config.toml
d_model = 384
moe_layers = [1, 2, 3, 4, 5, 6, 7, 8, 9, 10, 11]
balance_loss = 0.0125
tie_embeddings = false
optimizer = "adamw"
lr = 0.00143
steps = 5237
Below are experts of layer 3 (counted from 0) of a mixture-of-experts language model. Rows are named router (the router's row for the expert), gate (a neuron's input weights, with its number), up (a neuron's input weights, with its number) and show model dimensions 288-383. Each number is 128 + 24 x the weight over its row's rms, rounded and kept within 0 to 255. Numbers have three digits each.
After each expert's rows: "mostly gets" lists some tokens that are sent to it at least half of the time. This comes from a sample of Wikipedia text that the model never trained on.

# expert 9
router:142155137104142142099135142152128147142148134153125158115096157181105117104124169117142080142140142099160147137107135128130170134157132117123099114116111126093141125167116127102086130157119116176117100148124113085124098088135130099120153144112105177087135112104139088117133163149165112128
gate0:175134111124116122121106167127110142166155103115118145130127090057118136078090100151121101098147145104117135146138134172130125128186094142099109107092133125176151088164139140090106115156120140145155114162129136206109134122069087088112135138108104137127124092098138120136107162101116159157
up0:176133109122117121117103172119110143166150106119124146126124090060121137080094096149123102100137140104118138151139129175138124129186096137098106108093137125170150086163137143085105111164116138147160114160132133211109133126074090085111133139103104146126129092094140124132108162100118157158
gate1:141149176122120077115139148111109130156160124110168161135131116167133094098166178132112151131153109128150144106148111116154150124086122164112148126112151077175146104115148122101106096162141121082145134098110120166140119143155118178111109109138122135132103123098113126152159133169097164170
up1:146164168131148088131132144110096113146149137109191163132123110170160108081183161136118138127137081126132170118121120139166152112102143143126126139107146086165151124127139116111103091167120107101151126097116113178136118155144122188083112102128130134097108116105113140148143142153116151161
mostly gets: " K", " Ch", " R", " B", " E", " ch"

# expert 49
router:127109138124123133124108098128130165127122146125169155092135125132157110099120160138122188096112128162123087128099164094103102104147093154111093108150156123111089182110139099119134112116107110124144101120126136096114118168100128140088155106118160122158098116099112099126143126090073107124
gate0:084163126172155156173139130103133136167106130120146144160119129123126080123104125139097117125165113144165127148155100143083142123127138089136117132120073180119109144129084133131143123158119093113111155129118143145120121103145115124119144139189096125122111138137134187107109145133131109127
up0:196110134133103094095144143149136112087133105143109130119140115125121160119151140136125148097082153110091136130124139120136139135134129189135133156091163118144162106146144140116163146097149190118124069136110148119138148141122136109125146114072151112158129133182093101147164095157147155149
gate1:102138106105132128174134139121150112103122105157152117142111099131123131075094145102096097090126109115134133166122098143135129136100115144153170151138131118158072136156146127083095178131130133126122126091155141169090142137114132124145102168126176100129116136099168116121109190143112125117
up1:111149117125127123157147128124157113116105122140148068125113121164121125093108138089128080102129084122137115136129094138136146130096112154147149173127119112152124141169131136090124170128129154142114126101157133155064131131115149121161104172134168136122104133104150117098116159138131116108
mostly gets: ".\n\n", "==\n", ".\n", " ==\n", "==\n\n", " but"

# expert 39
router:121093082117117146107128154141108141126133143166144104137130134136148154106128088084121119112124138161116126134168123097123091159115105125118115136154145179100138107109148131091148116155093076137105148135193105120078125141148137091126094109164132167158120127129141093095073133153127169153
gate0:123151121171133154145166138138154114144140104129098098112103121109109147111175125157201113097071118128117158161151131105113117142128120115151145106105133149143126125130135172127171117166113134103130153082142109125180109138122101189150143105124120149139114106123107150114134116111087141120
up0:122138113174149148159141136138141116132130115146116090116108121111129163112189113155189117094041107120108154152164133091138103138112116139152142114101137150132138128103111156122169110166092123112134130083151116142176114137133110174149135096103107143134126100121095163103110102096099135128
gate1:096119129134179165159116150119104112101138120142119102127158124127138125112157129104163105099119129150130170154154139085119125148121095108111130121109089087126145123155120143119152080182106119118111152086178119114142115144116111155105142147108101150121138098081147142093103159114113132117
up1:135143103153123135132169123106145136151137099127102104130138130132101110121166166127166117110118105134120147143154126160110113148133092093101126124166137151156143116163134172116155134155118135092128185105138087097164132157137093203154149139148133161149099110129136106142123145128079174114
mostly gets: " M", " J", " W", " T", " K", " P"

# expert 28
router:129125144113148113122124107131077076109108121130129134124076130150126109107088072089150132135081164131115140138131120130096094105176125132076122109152122109127134135097109123094138188105085143140139141149108122165098127108135165107110157111118185150133105154127138114141132092151164115098
gate0:139134140146105119166132163178136143125148096168112130119120139128128183127114113119099131099126108138106114160117083133170096106151135114145143157121122125118157116145173123170115142110085122121081099117104148115151112158107147102119121176111122117143145125146128147136111133155148130120
up0:166167130162093084145142156153123225132156138161096129123119127108107166148078125158100137088071150079125128161123113169166122122143128153139150148128106153112121091121151116149107102078123137141096100109151173143129138173137120134107120142114104113092108123138098153127086122151131109141
gate1:130088167130112133153150125137123141137166106132157136109146157144101123121162115143090138133145135134094133165080148137070141114156160096141103101146108068119111088172109133114129145179101113098116176128134147102143103079120099155165097137053147148113130190135124146097131094127132133110
up1:132181094142136124098127130110143117126109141117094136160120094112142123150093156127163110124120127121178119079161115125174124144093098160115149146116156183144133164078154130140134112084168150155158084123108125155118148169140140093110154108203108103136122073119128098163127150126120120154
mostly gets: " (−", " We", " [", "_", " V", " Bil"

# expert 12
router:152160154177102121127149149116146153127092140138146137130131161150109128102120106095147119087102111107121106143085140134080133140153128113115140100109102139118138167144130132142143108156160152151099150103148148120104125143138146135082151129160080087164099154143103143157119130121117102121
gate0:133173171143137140147116160141128092129120127128080112133115194089131112117105120095135187154132181118144125148157144136107147146099091118134136139125096148135084084120157178124127138110126114130114098128117122105117144116162083109119153171132083128144154116135124136163100155155078144134
up0:134167179147134142149122160139126096117116129139088109140123192099138121116107120101131186153123186112137119138160149126114143141106104114137124145127094151129098089114155180124129131118128110142106100117124132101115151119154087112118156166139075128137154110138121141163091158150082134129
gate1:126111154132137112119151169103139167093094155140143106155166107100133145138132137092118157122127160137107152104180160138145124107104168107153108082141102160111139119144162097131127113140123127137084125107121133150111148148098184145114133087145107176104182163136124139162105076146126131135
up1:069128084119111181126094121096152100129124114082136157103122141139130128143107115150135130103130117123097173142126100135134086161180115152141118158119171131128112152135108128139122129134142161141133155104137097095159118125125102129116156175122151102089117058089160125072169179136106109179
mostly gets: " My", " Ke", " Gu", " V", "|---|---|---|---|---|\n", " Me"

# expert 8
router:126077129156140143121099148122097131098108154139170124128132103133123104119176091102165113096174110126149161100128106139110120141129120165110174079116078163110137148159119123119100116070107104122107139145144120141139146128114171116147101167143091131143122145119146142139101160098086090169
gate0:104141116121078129117130149133175088141125113151146133137144140104146095181157101157084120087174114106099170074120157105128118088161155100128082134124123125127132130128109150136128121153103121112116134143148136090085154176136140139154154122107121156098131111127112120157130062172131137083
up0:117135100113080128119125152145163087131139122163154129143141132099141108156161095144103131080159113093084163101126163091135121110180151113132105138125111117146134138126113131143122144164095116116112123140153112105086160201118140132148163134105111149100133094116121122143123073156129147082
gate1:114134146118132174144121121125109122114126150148124127192134143132121146105107113141113111111132169203099126146170122114105119162131125143129103088136185138133125097115145138114117123145160168151127124152111133135119108092119131125106093089101126161116132106098174089169150147132095134126
up1:147127114140117077117139142139159133153128096108126130069119110126127111162141152134134135152135101060163130099087145143141140082111135115125142175101082116119131157135091131133151119105103092110133136111138138119139138155148129124156160155138139095144121165153099168096113102119153123122
mostly gets: " M", " Sh", " P", " D", " T", " K"